Experts of a small language model.
Size: 11 layers, width 320, 58.5M parameters.
Experts: 64 experts in each of 11 layers, 96 squared ReLU neurons an expert, 4 picks a token, a softmax router.
Below are experts of layer 5 (counted from 0) of a mixture-of-experts language model. Rows are named router (the router's row for the expert), up (a neuron's input weights, with its number), down (a neuron's output weights, with its number) and show model dimensions 64-127. Each number is 128 + 32 x the weight over its row's rms, rounded and kept within 0 to 255. Numbers have three digits each.
After each expert's rows: a language model's description of what the expert responds to. This comes from a sample of Wikipedia text that the model never trained on.

# expert 61
router:112194095111120083102116158106103154131136118138182146115176122124156110139131095149082108131172158105163106130179093128116182140131122177107096132143170181154090102145120082139132096143122125
up0:189152101155130129160121174091086143119130117152172170137107127162055082076101144160115111127169103095144086105132160126109170148146138120086085112103112082112106165159052179138152106119118196
down0:183116123131115116102132107113111126105118161145121153104214110117140122121162095105093194099111176142170187143144087109151118114088111131124101137130124101163103115100170087130126140129141074
Description: Relative pronouns in music articles. Relative and interrogative words like which, who, where, when, especially in album and song articles, and chart table cells.

# expert 59
router:138148117101100102083089138085123098120088078152093125130128111155172126149123089194099106103120137077105089140182114135076159104131160186082080124163138192112092125140093097154183108123103107
up0:143099213170139069108129075078191111140130157072120163125125155106075142167147150134118166106095129107174140120128118093062093118138104183139075167094147102120165112062122130108167137141144103
down0:138104111113192105133090184124102105177093139098156138151154102140145129141148068148139110168130156134090083168158167134125143055037173075168106094145135084152160163157134096127100148103120097
Description: Word endings after s. Pieces ending words, often after an s-final piece: -ing, -izes, -ers, -ator, -hold, -osaur; also us, ago, Los Angeles.

# expert 62
router:144150124112091092079042170092148106104118093129146109101171118132154121130108065178113115102110152114143083139175131115115149130137119140128107077175184174161132141144084112177156121121132110
up0:138120101109172117157153153177130145179136105122157124117127095098130051099067143134133157124153129104120101112091121114159111093127118133095125128150144085168112096081122089116160135175080093
down0:099189146176163127153150087122042123141132122078127110061137143174046232161150175156139123171125082193162110098163117146110073142065171066132150066156149147111135107134139103104115135144114191
Description: Single-letter name pieces. Single consonant pieces within Slavic and Scandinavian surnames, such as Ved-v-ik and Schmid-t, plus "Species:" and "Family:" taxonomy labels.

# expert 37
router:135153137052099073108099150109106128103123111141139131075222100124153147133125094103111092121118206099152150151120110132130170135166160147103108123160176140114135123141094077159172103125146064
up0:135150119109078134130125125182094139092122138116133159137104147090140151150128114152088177172127122173125165176114117096154106167107123135125164193112198101123189106135163121139043142043146079
down0:179143131106166092117174102130147132127123118177163136166138071133136095149084075131087115151111113187118095096153183132112117127160156126157091155112073099093066126123157134136109164072067055
Description: Indented list breaks. Line break plus indent in nested lists and match scorer lines, table pipes, more in census race phrases, and name pieces in results tables.

# expert 43
router:133119132057089048081071128106138162079116117112141106089169110128138148134131128169130148131098192106149114169141067112093145120157146185084086104125166155173141122120124091151154135111178077
up0:120112138127094123113120181138097134096117092102174129066081187138100200114127146125117175117121118197135088131156128112131095138085128141144093179115063066139122151095116086137151153131085109
down0:142098105144164185176123097100125191188162126066096148115148121109167118103168091144110126095155127144144089120134137151088180146112086096106179103132133153074168126118168140161191166145128129
Description: Middle pieces of names. Middle or ending pieces of place names and words, such as Can-ber-ra, Sy-rac-use, awak-ens, Chak-rab-arti, plus place names like Azerbaijan, Indiana, Miami.

# expert 20
router:126170141090145121085119128120148141108132093127134123140157102111122158133096089149131172103121196112106093130183092143064191123164148163102060107141143121160112159153122043129154126129118067
up0:132113097123124134137074121113083129095108116066118121124133064153158164172121121143163154097109105168211168167146129111109089118061137144180170143142131082075128179134171151162103159121127133
down0:130182114101122133136134131136135141098098126116124121187133138123096143088133120099171127160141130112116146123115064133137150127192157099113098162102152106137058089100115106128099120076101068
Description: Surname middle pieces. Pieces in the middle of surnames and place names, especially "s" in Fitzsimmons, Holdsworth and Hornsby, or Parfitt, Brașovului.

# expert 52
router:110145105080132068093149099095114133097086059143122111069120078125127140104133123167161106117128101123089123154171118137077129126138149165095146104164178143137101126148142096143144094141148114
up0:187165121116154186134080146106078117152081189089148133138110173122167109213130139096142217108118121121120102081081175126133112059163042156116152116119154160105127151137159125165104197119137114
down0:180077128134086129211152133124170084130157105113119140092095126125134082163123181177115060043109123125112143185110106115155096108096103116079080162141077101113131109125086083103117116110127174
Description: Prepositions and time conjunctions. Prepositions and temporal words starting a phrase, such as in, from, after, during, until, upon, mostly in narrative history.

# expert 56
router:154143125078112132108076128090161084111149124119168133119154086145184130147110102114089136108113190107125130143123156150133159069184142166170097119135160130143106134141081072169159104116185115
up0:102122084153113135165103114109162082125117118138154119067104141091131149104138118085080092235134134115122100111154096125108074074093174142137107119181139059160195117104130129138125112076144077
down0:111119102098110118080130134178145131095119102125138073125105121119126096067125145200169121146165107136040149135138072107134051127151108136130203138207147134116117143165119153196155136170113105
Description: Inner word pieces. Medial or final pieces of ordinary words in running prose, such as tim-et-able, millim-et-res, retriev-es, high-p-ric-ed.

# expert 13
router:112163120073103110097068140130166095084117073119175103109168082117163143133089106134125117107161130084134114146156119163159168133167189133090083088151153180111122114142109081148136125130116095
up0:113132158148145199132149088127097115137128113131181173173135085157087075145121126091176162146145115114130159082118095091160065079137129108125107126146125103107133114101096123099151091130149129
down0:153101113163063110087144162164146106115139121094154133184085144114138109118108123103144069088166175075142136142090139074163073158106124141130114115132151103098150122145128157085054158158143052
Description: Sentence-initial determiners. Determiners and articles opening a sentence, title or list entry, especially The after a colon or period, plus All, His, No, In.

# expert 23
router:160126161106077123056094116103161116092128073118145152130140121111140172114129096134117119093146144101133090117172117137134154094192140140146078090144179114168105116089099064146175074102124077
up0:107158164135107126132066085182144128096127134138079062066078172168151142066056132067123104126102061228157080126206154116080080075139165115167154130117148174105179152098145104144128130162130132
down0:142099160144152107113103071159117120180135108112158177118146112203151129127099145117096094131097174119156096183049117164126155130157224106117064097140135137168151081172148134084084109059133160
Description: Adjective/noun suffix pieces. Suffixes like -an, -ian, -al, -ion, -ation completing words (Caddoan, parishioners, vassals); also colour and material words in building descriptions.

# expert 11
router:148169146102098087113103185112144128098130144161164134107172133098172119158095078148114139084144194106136114158148082141118195110127182177133107085199148126148111090137139095202153087089149082
up0:170096121145153162167129096126117112151122208042119155131130129118074188093109078126104176131116176120123068132109132144097087132162175123119107166135114123194203136046119148121115113086093129
down0:077171092124191151121129169129153170124183152172080156099158123167108132171105133150114145115086141112143113118136134159132131147109163160109167105184113148158097078116160128064107185119075154
Description: Mid-word suffix pieces. Word-final pieces of rare or technical words and surnames, such as -ight, -osis, -ations, plus table pipes and small digits.

# expert 18
router:131107128086116077107088126102123175141149117220150129095155116108149157123119102125138100065116190073142113129153084124098158126111149175116088101182170154165095094089083076165135086136132117
up0:192084110164159095088172123186099124178091150138098058129117137075165150124091146141163185136130151149113139149124078184160066080097165110081097154140151145132073099102124127106079117109098118
down0:075132163155112179084094090120119114109099146115096084078128084122106123140140100102130167126092121135070107121176145096125138139129175118165092128076128176138127176113167138118148086176109089
Description: Capital-initial fragments, table pipes. Word pieces right after an initial capital letter (O-ffic-ers, E-l), table-cell pipes, and short name or title starts like Tim, Lisa.

# expert 35
router:115149095098159074121143148147126130069126091129144123079103099119157126114155122186104118084185106083138096122143099151091127099136173170106087094145173150145098100142142093143118099162177116
up0:136140118106127105144166177184114127164119155141122122106130138177074143128100143175102095155066167092145216179111079156147165128127042075121089165145148064174107073138107087058188137160146147
down0:102019172149127070075090169111146133112136139126141109168195106120137110144128163114158124141101132084080090097142191126207144103108150137136155110098108150115082115091132130177135117104109099
Description: Clause-linking function words. Relative and subordinating words and prepositions opening clauses, such as which, that, when, because, after, moreover, in prose.

# expert 10
router:153142158070106053129076116089158129127069047182135116077137092136122151121101123133117113083120191086087130152173112107123156107165193161113064091121170152148097113130134098144151126144087103
up0:134153140135061097139084134132115093184095120160136123153113120122137084166172234077150169154193096088100115096150107104132114106113133101084141129151099069156069185018093186098165089144131133
down0:133138140173151125140163109079125097135132181166093148098187167118184179145155130144088114147149165132115066127115109118135121109150093146133121087088178177139192152130148163119161120080082113
Description: Sports tables, name pieces. Cells and stats in sports tables (Apps, Goals, MF, scores, surfaces), plus mid-word pieces of names such as Sched-ule, Tanc-red.

# expert 3
router:159137096103149122115131175128185151104121100163190118108176149101132164131122118125103124118092179111128128117122117106148128124139122118160090053167170133181056113172135056175181122092171164
up0:123166179105163124126145140131141128142153161158101087167054174098205100209186154129128138109162155105078056131115098151112089146115161073099116168158112074120097126109120078125117122118127093
down0:127154140088080114223169096178110140153119106153164132171044115127137111083152106103087163149128145102078091062150162128140139098130154151121108165051162155128180142099099156126076139100124150
Description: Noun-forming word pieces. Middle and suffix pieces of abstract nouns, such as disp-os-al, improv-is-ational, dispro-port-ionately, and nouns like success, problem, rights.

# expert 44
router:122192097111110120143049122087162147060171073129128125136155086143134137134120062126097105089188166094120102122142119119094145095135129123102098098162155179154096107139093117133149076143172130
up0:163111135157106129087143118106174178115115187162141102155115134084183120150133073195162185136130094140153120177096141144108080098119163101095084145131127160124161086177125108082119129091145170
down0:123091117094177074106111156155159079130153129102131137088054109151161168123145109162145148159089168197074118107088138093083107095142143136118122106158141102104100135088118131156184153182149147
Description: Table pipes and prepositions. Pipe separators in election and list tables such as "Turnout |", prepositions like "in" and "out", and object pronouns him, them.

# expert 7
router:132199169145111045125140119105173134102146071167178104099143063141108164144106144174074121122134142073126112133201120126152162145163191142131088096125179133136080102147111083135140076163136107
up0:100128054157138142133127095128037057131106121165178142067081143117074133069161058162146097110124124170180096146072117117098162114090109128127144130120140124119099111087123137099157081155134139
down0:103211050217124160088156145129136164118103083059105114124131105113169130126109074167172133154059091127124085139137146126079090120124096122173126102198107144157091126089142138084130109112172036
Description: Sports results vocabulary. Tokens in sports articles and results tables, such as club, championship, goals, international, and prepositions like in or to in match reports.

# expert 32
router:098133131050092090104082140115145133114125099142153119113166107105179129115134081141147117122102163126133093161174114145105149153153118145104125098172167159110123103133107112166144125100167111
up0:133141129091148151131127111195137119113161107126167096096138173138152129150100101146117066161129111129175152146109115151115111110091077079120108112142157143087113089091157114062147172090168138
down0:111175074159150093176099103144161074174173106075176168197122101115150138120190066176100178106157155081154148097137111132163134089116118106228103115178111166095101141134147135180154143073058153
Description: Title words in quotes. Words inside song, film and episode titles and other capitalized names, such as "Wake Me Up Before", "Some Like It Hot".

# expert 28
router:115142103074102108119134113131107135064155112105095121107147096122159132136169083168120106094122192103144095158161134132102135151165125151094082121168168152121106108168096071123151074117183120
up0:147087086136147159166107161131111090097143069054119160139060117171155154145146128132062146110133097116138144135048082140169114137131166094213102161162123173087146070079094108091121136119153156
down0:164143090191066142090133136141147085163097146167187068118122127128115135130091168072148095117123135090096180130147132136104098092113130157063157120118124102165091128210171142173134112146140126
Description: Auxiliaries and articles. Have, has, had, been, include and the article a or an after there, with or to, as in windows have sashes.

# expert 42
router:130153177052141122139073101089172116105126061144165119108172092161123180116114105111105103108122167095105121117160112107090160133117144126099064102158153209140094077091130062157163087142116072
up0:114072158113103066158122107126161136159196139142172104111126110171094142149112114060159095127165100091165127154146105158168120126132144225134147141156138041132138087103112136167111090137133069
down0:151114157101111130089074129129132103182136138124103084089086068092130065092116095124130083116128194095093056118158113127152184110075157135130131152069128119099128122107109118153119119156181123
Description: Compound-word inner pieces. Inner pieces of compound words and place names, like Land-sc-ape, sport-sc-aster, Water-lo-o, wood-c-reeper, Man-ass-as.

# expert 50
router:087146136101077074084138117087123168121127073174171142084176087115167136130083094143164138110102157109156123170189124122107142109105183152096103103166156168135107126164113127179173093093160067
up0:141121141094198171177088082161077162116122192112162073174114122136133147098121090129173169120103145142101150147095124110099061145132127164093170142146097117152166160111121098114131135138137109
down0:104103079120156125181114152095177154100104152145159128150107129103117141107140081146152132157108076149101195117146135075211159081203088079123141133126128072109068142152146095056130063085063121
Description: Commas in name lists. Commas fused to word endings in lists of people or places, such as "Ozawa,", "Texas,", "),", plus following "and".

# expert 57
router:170122134128117082131090118124147124117124112163135144118166135130145156143119137139085115103094160129112109080170124136128158141143136119126129080155158169178107129114107070208172100117170132
up0:138125130105219118140166100113164087102163132133142126150103184078152129144154100150157200130104118125112126110152135181107111084128123112135175101070099086111127087141151108139132105163158087
down0:107135134135162056065138155164119085199127128148081137068149107171093164158107113165157152116162148121113157120076072091093115088086156091156149135074109173109128183088100090106127117148117107
Description: Word endings, table dividers. Final pieces of place and foreign words like Aquit-ain-e, Poit-ou, Cinematog-raf-ia, plus table divider rows |---| and See also headings.

# expert 51
router:140170157083067097143097146114145161094105104175128122105156119153161146126124072177155129103176157096129116116151107114121133146155182125122103090140154146143030107072106058179190069118117113
up0:152153091141174112145136113106070109113156147096157137104112158148128135091189077146118197135189114136116159125102162111170118091047122102058146152098097190164136167111088111077114069074063098
down0:227083111116113137092128087147108139127127092111126167078124120132101137142137114101092113047129099173146096147138069169150143137101169167093106131134134127137178170123135115124140128157103067
Description: Table header words. Column header words in wiki tables such as Title, Series, Position, Votes, Candidate, %, Notes, and the piece ograph in Photograph, Demographics.

# expert 36
router:105184129115064067093105157107170182111093096131176138120172078129133174094109108183138126086144131080120099115160091117142173122170169156083077079171149172147074128087065114141154090175117104
up0:127136152130111111121136133119146149115173117175103123108095132091106106131166182187106086143141089154136176065131113106124138110176091188119116113094139055117123142103148142105123133128124150
down0:134077100105124177094145146086174182149145077211126152115113161060025103117089088060200141139122140196161085082126150125080151141128145131161161175120172088137128117121100113134153142134172138
Description: Organization and league nouns. Head nouns of named institutions or competitions after a place or qualifier, such as American League, Party, Cup, Championship, University, Department.

# expert 6
router:141186157129066107126109116107116153112127100175156102103135085163135151080109088121140159106125163077118106101154088117112208107167146095123096056152134176138044153129119076116165135143099120
up0:162160133137180163133132139154139101121101116067112159123126148066120092102133088132150126125104134173155125092151103102111118166145134061155130156149068091112177135176087110089101139106108146
down0:111133124186185087103111144098147119149097179113135139121130095096091125116100114216137155129128173187148115136073167126075082133131092148116063118140118109156140136109157207103124098132072087
Description: Nationality hyphens, birth parentheses. Biography openers: hyphenated compound pieces after nationalities (German-Jewish, male-dominated), birth-date parentheses like (19, (born, and following was.

# expert 46
router:081184123106092071096076137093103130112129118169147150099178116098161128122117119138130120104138184107124090129154117157064164162090153130085093082157170139138096092152127118117178122156120121
up0:089122097101093119115117224104134110172130122195100098165141144146140168063136167120131128113152153153138107112138121097115073177129161126090098156140152074130137119157145123171130098182106089
down0:132165161170118187124111115111179145074128155127159146124146170159157072108157084139100200156135062144143077148104102108140153058133097122114107114100141110108141120099127103090104183167105158
Description: Dates in biographical leads. Birth and death years and dates in parentheses after names, table separators, and to in "may also refer to:".

# expert 16
router:120145124096115133112098127128161086132119097144160094134144127131142140121136069147150104068158199144120097175140131144097167105123170190120082113173147155135120125140101091155142099105118063
up0:135121092146117053149114172127136116075152114112025129169136148073099091123147129219118132123119124140161125128145105151165169142160159147117058101066124092075119108124133119103113124102138125
down0:155131155139100120136135169132147047120110166133160141076174145140129086140117125162133155134174113117125129139080121158092145055141157148085129154125104083110109146121141112117141094147081115
Description: Linking verbs, name pieces. Main verbs right after the subject, such as is, are, was, has, plus inner pieces of foreign names such as Hidal-go, Swing.